Experts of a small language model: 35.5M parameters, 7985 steps.
Below are experts of layer 4 (counted from 0) of a mixture-of-experts language model. Rows are named router (the router's row for the expert), gate (a neuron's input weights, with its number), up (a neuron's input weights, with its number), down (a neuron's output weights, with its number) and show model dimensions 96-191. Each number is 128 + 32 x the weight over its row's rms, rounded and kept within 0 to 255.
After each expert's rows: a language model's description of what the expert responds to. This comes from a sample of Wikipedia text that the model never trained on.

# expert 19
router [161 100  98 156 155 162  69 138 123 129 123 117 167 129 145 111 145 111 127 110 123 115 148 157  43 136 143 132 158  75 107 151 118 145  68 109 162 105 163  80 154 114  74 112 115  85  53  67 159 114 101  78 188 102 178 155 129 107 180 162  99 116 122 200  90 133  67 116 174 205  97  88  87 151 130 101 170 147 144 186 137 125 147 116  95 133 119 133 144 152 162  85  99 147 105  99]
gate0 [178 172 121 113 113 164 132 130 153 118 152  97 151 207 157 172 114 143 153 168 160  98  94 148 177 183 139  99 124 146 111 108 145 146 134 130 134 138 124 114  95 126 116  95 149  57 166 162 121 141 169  90 238 131 143 111 170 120 115 148 145 182  90 198  97 111 164 164 155 152 157 173 129 125 106 104 105 174  72 226 154 158 169 216  90 141  97 149 149 103 123 123 148  87 137  77]
up0 [115 126 106 103 135 107 129  72 163 152  95  93 129 161  94 170 149 126 168 168 154  56  86 145 131 180 157 139 121 126 132 221  94 102 139 124 168  89 140 127  92 171 113 144 117 112 204 123 146 142 166  69 114 168 154 115 126 135 124 138 124 147 101 136 120 101 162 163 145 119 124 131 139 166  91 185 138 178  94 104 144 170 140 145 109 189 121 169 163 137 107 106 146  99 110 105]
down0 [129 120  97  85 126 157 131 133  84 188  92 153 164  91  91 137 192 100  75 139 172 131  89 147 116 138 134 105 165 107  91 182 189  84 158  73 115  76 111 105 150 155 120 145 109 116 132  77  64 158 119 146 120  75 200 108 125 164 150 139 130  88 118  70 105 137 173 144 130 154 131 110 172 113 190 111 103 108 111 125  76  66 132  49 173 127 162 105 154  89  85 116 142  80 121 140]
It responds to: Whole nouns or closing word pieces like season, team, game, film, work, ack, ase, ition, often in sports and media articles.

# expert 0
router [148 118 110 145 136  84  65 122 141 104  86  78 109 176  57 149 138 138 153 101 111 123 148 155  43 168 144 134 145 144  69 129 134 150 102 125  94  54 169 101 138 139 112 118 150 103 115 117 124 141 128 150 157 107 137 199 135  97 167 170 105 121  92 155 167 139 177 119 119 198 167 108 104 162 139 101  95 127 121 148 194 152 146 119  76 104 169 118  87 187 177 123  74 156 129  87]
gate0 [ 78 123 130 104 138 111 102 100 157 171 127 114 137 138  56 110 131 125 158 158 127  95 103 140 140 171 151  62 136  74 104 145 180  44 155 125 171 120 127 162 113  82 121 118 197 111 157 165  66 140 149 198 143 162 156 119 167 134 130  86 183  61 105 101 175 145 133 117 129 120 104 216  78 120 126  99 125  71 139 149 107 153 171 166 109 105 152  28 174  67 128 102 158 129 133  51]
up0 [172 109 128  35  80 156 166 106 173 102  89 136 109 161 136  83 129 102 116 124  61  90  90  78 114 157  71 127  67 169 106 134 138  80 176 128 117 111 115 109 165 158 132 127 127 169 155 122 165 160  96  77 131 129 166 129 127 114  53 147 137 131 140 184  99 157 105  50 112 104 200 144 116 110 142 120  95 160 134 121 113  84 143 121  77 104 119 124  90 154 131 147 114 201 139 152]
down0 [173  95 115 104 129 141  97 113 117 126  90 134 124 160 122 120 122 135 173 191 115  80 125 101 201 140 140  73  75 140 127 166  88 112 126  80 182  78  93 103 124 116 163 184  93  97 134 172 117 122  83 148  99 120  64 173 131 106  88 167  52 156 144 145 172 155 155 117 112 149 118 174 157  96  98 122 121 136 144  51 122 174 137  60 127 147 118 142 110  98 156 215 143 164 108  97]
It responds to: First piece of a word that starts with a consonant cluster or capital, often in names and titles: S, St, H, W, w.

# expert 12
router [132 141  97 135 148 126  97 121 159 109  76 123 167 213 163 131 146  68 176 126  89 122 147 163  96 128 138 149 157 113  54  94 162 141 131 160 133  55 170  71 151 108 100 116 131 172  66 120 130 176  96  87 180 174 177 151 144 111 172 159 120 119 100 135 100 102 131 109 147 158 146 111 109 174  86 109 134 154 142 154 135 177 152 136  90  99 163 150 135 158 173 121 101 113 140  86]
gate0 [104 149  97 136 140 111  72 123 135  97  78  89 178 132  92 171 138 166 126 112 151  88 179  95  81  95 105 149 156 143 142 121  88 120  98 137 159 118 135 131 209 136 143  44 104 147  73 126 166 124 158 132 120  58 142 168 136 133  85 194  95 119 100  94 143  97 137  79  83 168 174 148 130 162  85 141 110 135 151  70 123 143 151 178  84 103 131 113 122 128 157 161 138 116 122 167]
up0 [ 87 151  93 128 205 109 159  98 108 142 146 125  65 117 125 116 149 193 160  89 181 117 133 167 155 148 169 151  92  81  86 140 131 159  49 107 149 120 142 140 141 153 113 133  98 156 138 135 129  70 120 143 153 120 150 117  75 134 125 151 114 142  75  97  84 125 104 149 123  73 110 133 149  79 158 124 122 131 166  78 132 129 145  39 111 155 118 143 158 118 191 120 117 115  99  91]
down0 [137 156  68 162 144  89 134 113 152 166 139 114  84 129 142 179 176  87  44 129  98 112 162 149 163 124 154 202 183 105  95 137 119 122 105 140 127 135 120 103 129 148 132 148 144  70 157 127 117  83 117 135 123  92 166  99 156 159 124 158 113 165 190 162  88 114 183 126 126 131 163 176  86 152 121 141 141 161 138 126  88  98 180 136 127 141  94  85 120 154 160 101 126 105 165 208]
It responds to: Inner or final pieces of longer words, such as ons, ile, ent, in and ion in poisons and juvenile, plus Cyrillic byte tokens.

# expert 21
router [139 101 108 151 164 111  83 112  92  87  63  96 142 152 125 106 146 136 103 189 162 142 143 156  88 126  81 149 107  92  89 154 161 174 117 120 150 129 174 115 163 101 135 115 147 136  89 119 126 168 141 149 136 143 199 216 125 100 120 166 128 169  92 154  80 122 143 106 172 139 170  67 132 130  91 108 108  99 170 168 152 147 156 126 105 117 162 145 125 178 166 122 115  74 124  80]
gate0 [104 112 122  72 131 144 141 127 171 157 148 103 164 114 148 152 172 110 144 123  58 102 147 146 124 183  79  99  97 155 127 118 182  88  92  92 117 172 141 169 156  89 165 143 164 141 120 111 122 161 125 155  56 181 177 135 122 124 121  79  94 121  94 180 180 167 116 109  98  80  99  77 173  96 200 145 176  83 127 139 122  66 147 123 166 125 140 135 116 154 130 102 135  92 110  83]
up0 [146 120 118 119 117 108 121 202 111 154 145 130 170 166  56 158 161 157  59 122  93 108  96 104 117 101 111 194 158 144  88 153 136 172 131 172 116 130  84 129 151  87  92 144 102 120 154 184 131 137 175 113 102 159 149 140 154 147 129 141 116 126 120 204  63 130  91 140 129 161 143 177 141 114  89 140  88 129 132 107 143 182  46 141 117 169 107 122 145 124 113  89 106 107 110 126]
down0 [150 171 135 120 174 154 128  97 123 133 147 156 139 202 125 112 151 111 128  94 146 117 125 127 160 112  94 147 107 144 130 174 200 117 116  80 101 149  91 173 109 147  97 154 135 107 152 126  90 159 108 160 172 112  83 180 163 124 123  81 128 128 143 105  77 139 118  36  99 114 104 109  99 107 160  65 134 109 136 144  68 114 123 161 155 116  98 102  78  69 119 108 168 105  94  73]
It responds to: Word-final suffixes such as an, en, ice, ion, ity and ian ending nouns and adjectives, as in justice, service and Christian.

# expert 28
router [144 177  90 210 156 151 101 123 152  68 114 104 154 148 113 110 162 135 160 125 156 119 150  71 114 150 107 106 137 115  54 139 139 126 113 152 131  89 130  61 150 125 152 148 134 182 129  73 126 140 114  88 174  92 164 135 189 122 140 160 194 124 104 124 129 135  87 160 136 153 135 120 125 141  73 133  92 160 154 151 164 166 174 142 106  65 137 137 154 168 105  83  73  71 146  95]
gate0 [138 156 161 191 183 161  69 126  88 105 156 129 136 173 155 121  54 100 111 102 158  99 140 114  88 169 127 186 134 107 103 169 127 152  78 115 116  66  85 105 100 120 158  94  89 156 104  99 129 157  93 159 173 140 127 143 151 114  84 144  69 124 124 117 142 102 135 115  85 128 126 170 128  65  83 120  61 120 123 111 154 111 146 159 145 129 166  70 160 112  89 101 178 136 135 152]
up0 [ 91 138 146  83 195 105 101 119  98 108 166  60 129 111 206 145 142  93 101 124 158  31  98 173 153 114  93 122 120 103 120 174 124 136  56 143 110 142 139  48 141 111 195 117 159  83 156 112 117 141 114 104 171 160  87 146 180 106 136 167 106 159 177 104  70  86 114 113 101 123 188 145 114 110 157 127 117 119 121 147 122 109 150 141 152 152 121  91 152 167 151  74 182 188 141 142]
down0 [109 120 155 123 124 181 139  89 122  91 119 135 157 177 121 153 102 119 137 162 151 132 121 153 125 101 147 153 131 119 104 149 166 104 151  58 164 166 105 133 118 155  82 143 112 160 135 187  94 121 142 114 160 137 185 151 145 143 147 138 171 120  97  97 119 144  71 172 224 159 167  92 112  90 127 152 155 147 163  82 105 129 104 114 116  76  70 122 136 123 117 211  67 178 160 117]
It responds to: Final a, ia, ra, ina pieces ending names and places like Tikkuril-a, Ângel-a, Dakot-a, plus dashes – and — in tables.

# expert 22
router [139 129  76 130 204 160  76 177  87  93  95 103 144 139 143 129 179  84 121 125  98 112 179 134  49 160 111 162 120 166  75 104 146 128 132 107 103  68 130  69 164  83 132 107 146 137 129 164 167 146  93  43 167 138 115 136 110 111 156 172 130  72 118 155 146 149 141 127 108 152 117 114 151 170 132 110 135 131 180 173 134 156 149 101 132 148 155  62 167 142 156  92 115  86  77  81]
gate0 [149 144 115 106 136 186 108 100  84 153 112 168 138 152 142 152 176 141  92 162 141 171 131  87 113 146 105  91  82 143 161 180 138 152 108 163 106 111 139 126 119 104 116  69 105 177 187 130 122 168 129 154 149 140  91 135 153 167 111 186 147 137 142 170 123 124 112 186 142 114 138  74 114 164 149 152 131 114 165 154 128  89 102 117 144 159 144  85 165 101 195 114 143 101 147 203]
up0 [ 95 171 135 176 107 131 153 118 125 116 139 146 165 120  62 180 153  99  80  74 115 151 129 135 111 106 135 141 149 195 103  85 125 114 146 156 142 116 110  92 143 104 160 168 162 123 144 144 157 141 133 166  60  70 181 129 124 116 105 136 143 181 141 109 130 107  61  95 121  82 111 137 147 108 149 156  88 128 183 110 116 163 123 142 141 143  47  74 146 127 153 137 110 203 156 151]
down0 [181 131 175  93 124 197 104 138 126 128 168  78 137 173 119 166  88 105 126 159  70 154 118 138 137 162  42 127 132  98 153 166 148 102 206 112 147 114 105 111 101 116  99 115 129 103  89  78 196 155  87 107  86 127 105 152  85 155 163  92 121 118 120 139 162 140  60 135 122 153 104 138 141 140 122 163  94 193 180 103 114  92 105 168  21 101  97 133 204 117 144 107 103 105  92 137]
It responds to: Commas, especially after names and numbers, plus clause connectors such as that, which, who, where, when, and closing parentheses.

# expert 31
router [167 103  93 157 117 113 113 116 100  96 131  91 132 177  84 193  97 123 151 146 127 131 123  80  78  97 108 121 139 113  85 177  92 189 151 140 131 101 161  55 145 142 140 123  86 162 101  59  89  91 134 150 179 153 188 139 158 150 184 158 142 150 103  94  96 153 114 108 123 109 136  98  67 197 130  87 176  93 130 179 158 134 148 162 107 126 156 113 111 135 113  98  68 128 106  93]
gate0 [183 105 182 100 162  91 150 111 131 168 137 139 135 150 120 162 151 130 134 132 176 149  60 125 203 132 175 162 154  96 134 129  72 103 141 145 111 104  81 135 162 129 144 172 139 120 149  77 125 124  34 150 120 149 153  84 157 141 130 138  99  94 153 168  75 164 247 111 126  88 176 103 122 133 175 160  91 116 108 125 129 141  94 154  62 161 148  90  72 170 132 101  97 144 104 120]
up0 [176 114 135  79 183 132 125 153  99 146 100 118 133 136  72  71  59 124 123 110 124 138 127 119 110 134 182  63 151 117  94 117  77 197 121 168 135 169 143 113 157 121 199 163  93 171 161 108 138 116 152 188 130  98  96 173 101 167 143  92 155  66 141 123  72 126 189  68 169 159 107 117 163  80 143 157  96 150 200 154 124 125  88 137 156  95  91 181  93 176 175 145 126 122 152 124]
down0 [109 177 125 144 147 116 112 129 143 126 134  90  71  81  97 219  96 136  84 161 134 132  87 110 172 113 111 144 128 107 130 111  11 123 128 180 117  84 109 117 104  71 126 102 136 118 140 162 196 129 157 159  85  84 105 140 167 111 148  71 139 113 129 133  92 141 194  88 133  85 141 101 115  61 138 218 153 113 142 136 136 215  70 139 116 126 123  85 173 149 137 162 176 129 134 164]
It responds to: Table-cell pipes, colons after infobox field labels, semicolons and slashes separating values, as in Written by:, Coordinates:, Messina / 35.

# expert 20
router [170 114  78 134 183  94 109 139 118 148  68  65 200 162 137 111 157 103 130 131 134 108 160 111 116 186  91 162 152  53  95 140 152 151 123 128 124 121 147 118 229 125 154 146 113 180 108 143 165 157 121 109 130  91 166 151 147  57 202 155  89  87  83 119 162 127 136 111 106 154 117  87 104 173  83  82 123 126 117 177 147 164 196 107  91 124 150 106 136 143 155 117 128  97 143 106]
gate0 [132  63 114 194 168 160 152 115 104 130  93 102 177 145 129 107 171  81 136 174 160 100 133 172 135 124  70 115 145 138 181 103 146  84 124 102 122 143 178  86  97 170 116 168  62 133 105 119 122 152  67  59  99  60 144  82 108 133 142 181 137  93 132  98 150 161 181 179 186 148 164 116 150  96 143 123 172 126 111  81 136 199 159 165 135 128 111 143  80 127 112 144 137 101  63 129]
up0 [139 147 148 152 134 143 155  50  97 114 131 120 156  62 112 107 146 149 107  93 113 130 129 169 127 191 143  99 158 142  80 118 128  94 144 119 165 112 149 137 140  78 114  22 101 115 117 102 138 109 106 220 125 102  73 144 147  86 125 103 126 177 144 189 112 130  93 121  73  87 123 106  83 120  87  76 102  87 178 110 120 110 163  98 128 129 125  97 139 113 169 114 143  83 117 109]
down0 [153 150  98 149 130 154 115 133 135 150  67 103 154 148 129  58 149 129 127 142  71 134 157  62 146 150  73  87 150 163  70 192 113  77 123 168 107 113 157 180  74 149 144 135 141 135 128 136 134 140 133  95 117 122 113 161 145 114 168 123 123 128 140 115 123 139 106 174 128 132 148 135  84 108 153  58 127 106 171 111  89 145  97 128 172 126 123 124 111 135 175 103 136 121 182 116]
It responds to: Middle or final pieces of personal and place names and some endings, e.g. K|ore|a, Mig|uel, Kok|ly|aev, Kawaz|u, att|ended.

# expert 6
router [142 138 104 126 198 169 100  80 117 114 129 138 158 131 105 102 155 132 150 158 122 119 170 129 113 205 102 133 175 157  21 125 159 150 130 125 100  92 144 119 165 175 115 114 179 111 116 119  97 114 124  96 130 139 164  78 106 119 122 145 157 104  87 193 129 110  57 118 130 142 114  93 109 228 129  87 126 207 161 170  84 117 121 102 104 107 139 133 160 185 102 111 134 140 100  82]
gate0 [ 90 111  62 151 155 129 140 152 113 163 202 128 101 136  93 147 125 120 169 137  90  58 216 148 121 118 136  47 138  87 145  72 188 110 151  88 121 103 135 104 142 108 112 106 139  69  83 131 155 108 145  65 140 106 126 127  82 157 104 163 116 123 142 140 134 110 109 183 139  85  97 117 145 107 157 114  89 110 156 151 104 160 122 160 111 109 125 176 139 180 111 103 111 107 193  94]
up0 [170 132 101  89  81 144 151 193 123 128 101 133 100  87 123  98 134 146  85 111 155 137 189 139 149 161  82 108 124 139 118  97 134 123 135 145 185 170 160 116 147 105 135  87  92  99 119 151 130  77  65  95 146 129 119 129  82 118 152 141 119  95 154  96 151  97 101 116 109  68 179 119 132 157  82  99 122  74  84 106 123 212 129 116 100 120 132 121 178 170  56  92 118 223 114 147]
down0 [120 117 220  81  68 123  73 135  80 102 158 129 203 114 126  92 119  84 132 136  75 162  80 119 123 126 109 143 156  84 159 162 117 119 104 141  97  97 180 159 131 155 142 137 170  89 138 151 138 140 123 157  51 143 104 113 130 146 159 170  77 211 124  59  95 161  85 149 123  92 168 156  86 120  99 130 134 139  70 123 104 163 132 157 117  29 122 145 123 122 166 136 136 103 145 169]
It responds to: Full stops, closing parentheses, commas, quotes and heading-closing == marks ending a sentence or section, plus decimal points inside numbers.

# expert 23
router [190 138  99 151 194 145  83 128 161 156 106  85 145 133 108 148 152 106 154 133 135 100 123  90  95  99 137 146 143  76 104 124 182 134 102 132  73  62 143  81 148 178 112 145 121 125 117 128  84 182  76 135 191 135 128 181 115  67 123 135 138 153 146 149  98 118 135 127 164 138  98 112 127 208  99  57 130 173 157 169 192 145 149 129 117 111 158 107 114 139 148  67 142 116 152 137]
gate0 [117 123 146 160 187 108 122 160 116 135 120 114 116 122 145 144 160 175  82 130 151 170 160 103 146 132 134 150 182 107 134 141 130  83 140 126 118 111 169  97 166 100 110 120 154 125 172 117 127 105  97 147 181 169 150  58 125  88 172 206 130 185 135 193 113 103 133 128 185 128 111 120 123 126 129 104 100  65 115 137 106 135 145 164 121 119 122  82 104 127 184 167 178 123 115 129]
up0 [137 149 142 164 145 115 140 197 179 161  96  83 114 149 175 126 105 160  64 169 103 129 167  87 139  87 134 141 141 107  72 122 137 150 115  99 203 136 168 102 125 126  91 139 132 158 168 177  52 136 108  91 146 113 132 119 169 109 189 152 127 111  71 143 104 186 185 100 188 127 158 120 129  86 124 107 105  69 135 118 187  82 120 154 134 159 192 125 110 121 145 157 104 115  49 144]
down0 [ 71 163 159 118 145 119 131 168 126 107 100  81 122 114 156 131  82 128 126 132 112 122  74 128 145  74 138 148 157 131 132 156 136 170 112 118 125 140 155 148 178  86 160  95 114 140 142  83  84 128 146 112 103 162 204  74 125 139 147 192 132 195  92 157 113  38 189 143 107 150 135 101  94 111 151 139 127  92 130  74 107 158  93 141 160  88 133 103  99  96 181 120 138 159 105 149]
It responds to: Single digits and capital letters in numbers, tables and acronyms, e.g. CH|I, U|TC, G|PS, scores and years.

# expert 24
router [174 133  79 134 128 116  92 169  79 117 131  80 129 145 153 101 168 131 180 112 110 151 135 144 120 152 148 161 155 138  91 110 173 186 149 129  49 136 150 104 199 165 129  81  99 142 131 106 187 204 110 132 146 133 167 134 165  97 140 104 156 138  61 190 132 102  91 189 129 162 106  93  38 109 115  88 131 105 149 132  97 172 129 141  95 139 170 114 129 134 159  76 107  72 118  82]
gate0 [139  83  93 158 102 134 123  77 111 127  96 135  65 136 165  94  96 146 161 148 175 164 154 153 118 175 182  65 134 235 115  68 147 126 119  88 111 150 130 155 202  59 118  98 124 128 100 110 167 170  91  87 127 179 131 120  76 151 170  84 114 140  47 147 162 143 143  75 174 134 129  78 143 161 118 106 100 110 133 116 103 146 130 128 157 118 163 127 147 121  91 156 138 148 108 190]
up0 [127 156 154 161 102 138 115 130 202 145 111  81 172  89 132 146 173 120  91 108 145 148 102 109 126 152 110 203  81  70 112 144 164 125 146 162 104 155 141 126  94 146 124 115 114  95 157 192 122 128  80 181 157 134  94 159 165 120 156 125 167 116 170   6 163 129 157 138 114  89 118  99 140 117 102 143 129 191 193 140 136 134 122 116  67 159 146  90 138 131 129 133 142 108 180  96]
down0 [125 121  76 131 114  70 137 123 110  68 200 128 148 122 183 158  92 153 138 185 114 112 109  81  77 119 116 148 163 189 137 132 103  92 164 192 115 137 129 100 128  81 194 119 181  88 121 181 139 153 175  66 108 153 159 173 151 172 126 125 132 150 117 109 159 123 145  78 148 164 191 156 142 194 157  91 155 147 102  89 157 185 126 118  97 108 145  82 134 136 112 149 154 169 110  87]
It responds to: Auxiliaries and function words after a subject or clause, mainly was, is, were, had, as and with, plus -ed endings.

# expert 8
router [151  88  69 140 176 126  82 109 126  72 112  81 181 128 128 167 143  51 138 127 122 149 156  70 125 151 108 158 179 135  57 132 127 145 132 141 154 106 161 118 157 130 129 155 139 114  76 107 107 132  74 144 169  98 154 157 108 120 116 130 133 141 120 169 102  95 114 144  74 138 121 129 102 118  94  78 122 136 165 129 141 193 158 128 129 128 191  89 107 187 186  77  90  83 114  72]
gate0 [142 144  82 149 146 158 161 138 124  97 184 142 164 152 129 101 187 110 157 111 172 130 161 155 187 108 145 103 107 174  85  82 132  98 164 124  99  86 129 154 143 111 158  67 165 113  98 149 103 100 111  95 112  97 182 129 112 149 128 173 104 125 116  83 124 110 113 157 133 163 164 107 177 162 138 133 153 115 110 148 171 175 164 102 110  89 142  88 127 118  87  97 168  72  88 211]
up0 [117 134 100 118 121 125 135 112 172 102 101 136 138 114 133 155 137 173  72 163 116 139 119 125 130 149 114 131  98 185 145 117 111  75 147 154 167 128  88 157 185 190 154 148 120 157  52 123 171 127 150 174 107 134 153 127 196 131  96 173 134 139 123 100 184 147  85 129 134 115 153 179 164 141  90 151 196  59  96  85  46 173 187 142 132 140 149  82  81 154 158 100 110 113  90  71]
down0 [107  97 147 117 138 127  79 172 103  91 116 138 131 115 128 128 125 115 101 163 109 189  80 111  90 145 128 134 146 160 175 159  93 123 163 143 161 122  90 169 114 168 130  96 150 177  67 135 160  94 103 115 189 175  93 131 109 147 140 108 107 130  93 189 120 131  95 133 137 158 161 148 129 126  93  80 150 142 175 132  83 157 122 137  86 110 124 165 116 158 154 117 166 172 130 128]
It responds to: Single first letters, mostly f, F, m, M, starting a word split into pieces, e.g. f|act, f|emales, f|riends, M|emorial.

# expert 3
router [166 144  87 145  96 167 120 109 139 114 100 130 107 110 110 107 163  88 160 188 136 108 162 157  87 109  83 151 174 144 115 159 129 103 135 154 158  97 151  90 149 144 154 115 146 158  63 139 111 115 105  60 200 139 143 194 113  34 130 157 167 108 143 128 111 100 153 163 108 142 128  91 138 136 141  53 135 135 176 150  78 164 134 136  91 141 137 104  83 154 167  95 108 145  65  85]
gate0 [121 161 157 159 143 127 111 127  84 116  86 109 106 158 116 148 126 150 133  97  95 158 142 166 172 138 115 139  62 122 102 180 184 122 123 121 125 167 124 141 141 101 114  87 102 114  68 152 114 152  91  88 125 121 113 112 153 108 158 186 188 128 164 111 161  67 145  80 140 114 128 161 230 169  79 132 150  88 136  99 181 114 143 156 134 107 148 129 140 102 134 181 143  87 127  49]
up0 [119 143 151  95 158 109 151  96 111 148 118 117 137 148 115 116 153 131 144 123  59 159 132 135 143  98 120 144  70 114 161 140 183 125 146 132 140 154 121 167 118 145  99 103  72  79 128 168 147 161 108 128 131 105 154 113 158 124 192 155 161 133 118  84 165 100 145 110 155  65 148 120 191 183  60 122 125 102  97 132 206  98 156 151 177 113 119 155 126  95 127 161 155 119 129  92]
down0 [ 90 103  82 138 126 111 115 158 127 159 127 179  62 135 118  89 141  85 127 157  85 163 111 135  56 154 117 186 129 144  98 107  93 133 188 168  98 131  97 168  80 191  99  85 132  70 144 171 165 116  80 142 149 142 127 137 139 143  98 137  97 168 162 171 148 103  93 104 157 135 119 109 115 141  81 192 152 156 182 152 162 154 104 164 114 208  66  93  84 179 115  97 122 171 157 135]
It responds to: Digit pieces in years, scores, measurements and table figures, especially 19 and 20 beginning years, as in 2023 and 1934.

# expert 5
router [165 123  87 149 155 184 113 123 178 112  72 155 124 183 101 165 155 131 163 132 148 114 150 142 132 128 154 106 104 155 100 106 136 173 117 166 136  80 149  99 135  79  88 158 161 180 122 130  98 161 144  86 120 145 132 133 139  47 153 168  86 104  35 108  90 147 160  77 112 113  98 117  79 167 110 114  92 137 117 135  91 144 134  91 130 106 150  81  73 198 132  73 102 152 117  84]
gate0 [158 111 134 105 140 134  73  91 110 110 126 129 129  84 154 109 133 104 108 115 159 123 114 151 118  98 171 146 171 116 108 136 159 186  42 140 128 119 157 138 162 151 116 122 145 121 149 175 183 185  89 131 120 207 129  94 117 161 140 164  84 139 125  61 107 133 150  92 137 154 137 162 121 122 128 170  81 202  94  95  86  93 105 119 128 135 144  91 162 165 159  79 122 131 192 102]
up0 [122 120 168 100  75 138 134 127 114 129 117 129  95 139 131 168 135 139 127  85  85 122 183 117 142 119 120  70 137 141 123 153 125 161 141 153 198 152 104 143 104 155 161 138  77 237 137  53 110 186 126 151 113 154 129 134 122  36 122  89 139 127 122 166 164 110 150 125 105 129 139 143  91 121 103  94 142 144 117 146 154 143 146 140 133 106 119 175 110 156 150 214 176  82 110 122]
down0 [161 132 103 130 137 160  90 122  92 170 103  64 168  72 142 105 134 116 116 165 140 170 158 159 124 103 131 153 178  82  55 172 125 177 113 110 122 129 163 129  96  95 146  81  74 146 155 184 129 161  90  88 148 161 130  96 105 127 104 149 140  98 118 148 137 181 133 139 113 150 145 127 159  78 123 121  83 161 157 156  95 128 131 151 122 156 148 149 110  97 113  80 146 121 223 135]
It responds to: Function words of, in, and, to, for, on, by, from right after a noun or verb, e.g. dynasty of, named by.

# expert 30
router [171 164 110 121 168 126  81 104  86 106 107  86 138 125 141 104 118 118 130 166 134 129 147 153 114 157 139 164 132 100 113  68 128 139 138 148 140  82 236  36 165 142 129 128 150 132 119 143 182 108  92  63 112 132 147 170 137 125 122 189 115 121 116 131 131 114 143 180 162 137 119  69  81 143 138  85 166 146 148 160 140 102 175 150 119  66 205 112 112 158 132  79 140 113 151 131]
gate0 [139 125 123 136  97 133 188 199 149  92 134  96 198 141 138 101 141 122  79 112 141 133 115 122 127 171  51 121 171  94 123 128 102 169 164  43  71 159 160 117 168 152 117 115 121 158 129  63 117 116 104 159  82 131 101 104  85 147  81 132 113 127 172 184 165 114 130 172 134  68 161 105 127  76 136 129 135 127 130 160 144 132 156 125 125 143 141 128 124 132 144  92 214 127 172 106]
up0 [115  99  82  79 132 156 113  93 154  85 102 112 141 122 109  93 105 135 134 139  53 117  75 135 146 120 122 155  65 175  94  98 156  64 126 173 129 193 112  59 109  98 115  88 118 106 118 114 176 136 136 147 155 157 164 162 141 141 205 158 201 131 108 113 113 140  89 148 153 115 161 109 138 149  69 134 110 159  92 134  85 108  82  95  98 107 152 117 132 110  81 120 186 167 217 102]
down0 [151  46  93  95 237 124 145 123 168 138 190  86 128 111 207  93 138 117 203 157 100 138 120 152 163 134 142 134 142 137 121 134 152 133 150 206 137 154 134  96 203 131 136 109 163 112 120 151 163 111 146 141  99 156 179 168 122 104 172  85 149 157 166 136 152  86 156 119 122 140 128 125 124 175 133 127 103 107  91 127 137 148 107 138  65 131 115 103 133 154 199 156  54 122 168 110]
It responds to: Short vowel-heavy pieces like i, u, ad, ong and é inside foreign or unusual words and names, as in Hungarian and appliqué.

# expert 14
router [122 148  88 140 131 136  74 120 137  93  74 133 188 155 124 136 182  77  98  84 136 147 167  51  75 169 119 165 146  73 129 133 127 155 165 141 120  82 189 125 158 106  91 157 131 147 100 120  76 118 139  79 151 119 132 149 154  96 113 115 173 130  95 138 190  72 105 110 140 193 150  99 122 163 103 100 143 100 165 147  91 137 122  53 107 118 181  96 117 108 139  95 135 113 154  54]
gate0 [ 84 156 123 113 143 122 135 117 136 121 100  99 114 110 190 140 177 105 153 187 138  93 159 146 134  88  88 111 160  66 181 103 113 147  80  56 167  51 166 145  94 158 130 149 195 116 130 111 168 141 142  91  80 195 107  62 136 122 126 149 191 157 125 150 142 168 149 128 201 128  71 131 123  87 160 139 131 164 140  78 123 126 176 102 100 125 137  83  85 110 168 133 147 140 128  90]
up0 [163 155 147 163  78 114 108 102 185 174 111  87 150 130 143 104 131 106 181 104  92  92  81 152 121 165 125 128 110  64 102 117 128 116 136 122  92 149 183 125  95 103 142 112 111 122 131  88 110 154  92 132 115 115  66  72 153 152  83 163 110 173 115 111 146  94  77 140 146 134 125  82 151 114 133  84 175  76 129  74 127 105 130 148  92 129 124 140 147 169 154  99 208  99 168 130]
down0 [125 192 122 165 137 101  84  89 119 179 111 128 109 131  73 120 119 118 153  92  69 100 153 170  96 113 162 184 136 141 162  95 131 142 161 155 146 163 121 134 124 142 122 159  84 118  50 137  78 176 142  66  85 125 142  97 157 180 173 136  87 111 164 114 121 114 206 135 107 132 197  96  88 196 113 103 138  92 147 119 106 111 187 148  98 164 106 160  91 129  41  92 105 110 159 143]
It responds to: Word-final suffixes ing, ed, es, ation, ies, ers completing a verb or noun, e.g. schedul|ing, extend|ing, Spec|ies, design|ed.

# expert 18
router [150 115  93 161 149 136 102 165 143 130  79 111 154 138 102 193 130  98 110 170 142 144 148 132 138  98 139 175 157 114 101 144 165 141 164 104 116  57 122 124 175  88 145  93 138 189 139 118 102 135 108 122 128 128 120 149 162 122 208 165 137 169 104 148 103 146 138 115 115 148  98  68 110 146 117  60 151 157 142 166 156 137 179 130  79  73 141 105 128 169 165 138 111  94  79  82]
gate0 [138 117 105 177 120  98 148 139 142 204  36 123 139 127  54 126 113 141  78  89 137  59 169 142 148 114 102  98 125 112 139 159  96  81 185 160 172 109 107 110 136 124 119 116  71 118 110 142  92 119  88 129 107 133 106 142 164 125 133 110 179 137  85 112 176 121 204 137 165 141 132 104 104 142  64  97  95 158 122 117 165 108 153 122  63  67 123 139 129 113 145 133 141  85 139 107]
up0 [187 132 123 181 168 123 146 125 127 182 101 193 137 120 125 140 147 138 111  91 142 153 199 189 185 156 151 100  77 105 154 111  96 126 132 123 178 129 157 136 142 108 184 136 135  94  91 131  99  96 149  97  97 153 144 155 118 162 124 145 130 119  93 170 161  86 141 171 149 136 144 102 112 136 177 160 106 188 181 129 132 158  62 105  89 139 128 142 112 172 158 104 106 137  83 148]
down0 [116 130 154 166  97  94 141  71 100 109  96 238 174 158 116  86 146  91  90 118 169 115 153 141 121  56 104 174  89 175 110 154 140  59 128 144 183 147 136  96  70 103 103 162 130 127  87 169 109 190 148 131 116 188 140 114 183 183  75 162 134 199 103 140  90 163 168 157 167 143 158 149  86  75 142 135 155  70 149  96 138  94 145 134 135  81 135  71  86 100 115 141 170 158 174 100]
It responds to: Words and pieces in place names, country names and dates, such as New, United, land, May, and Netherlands.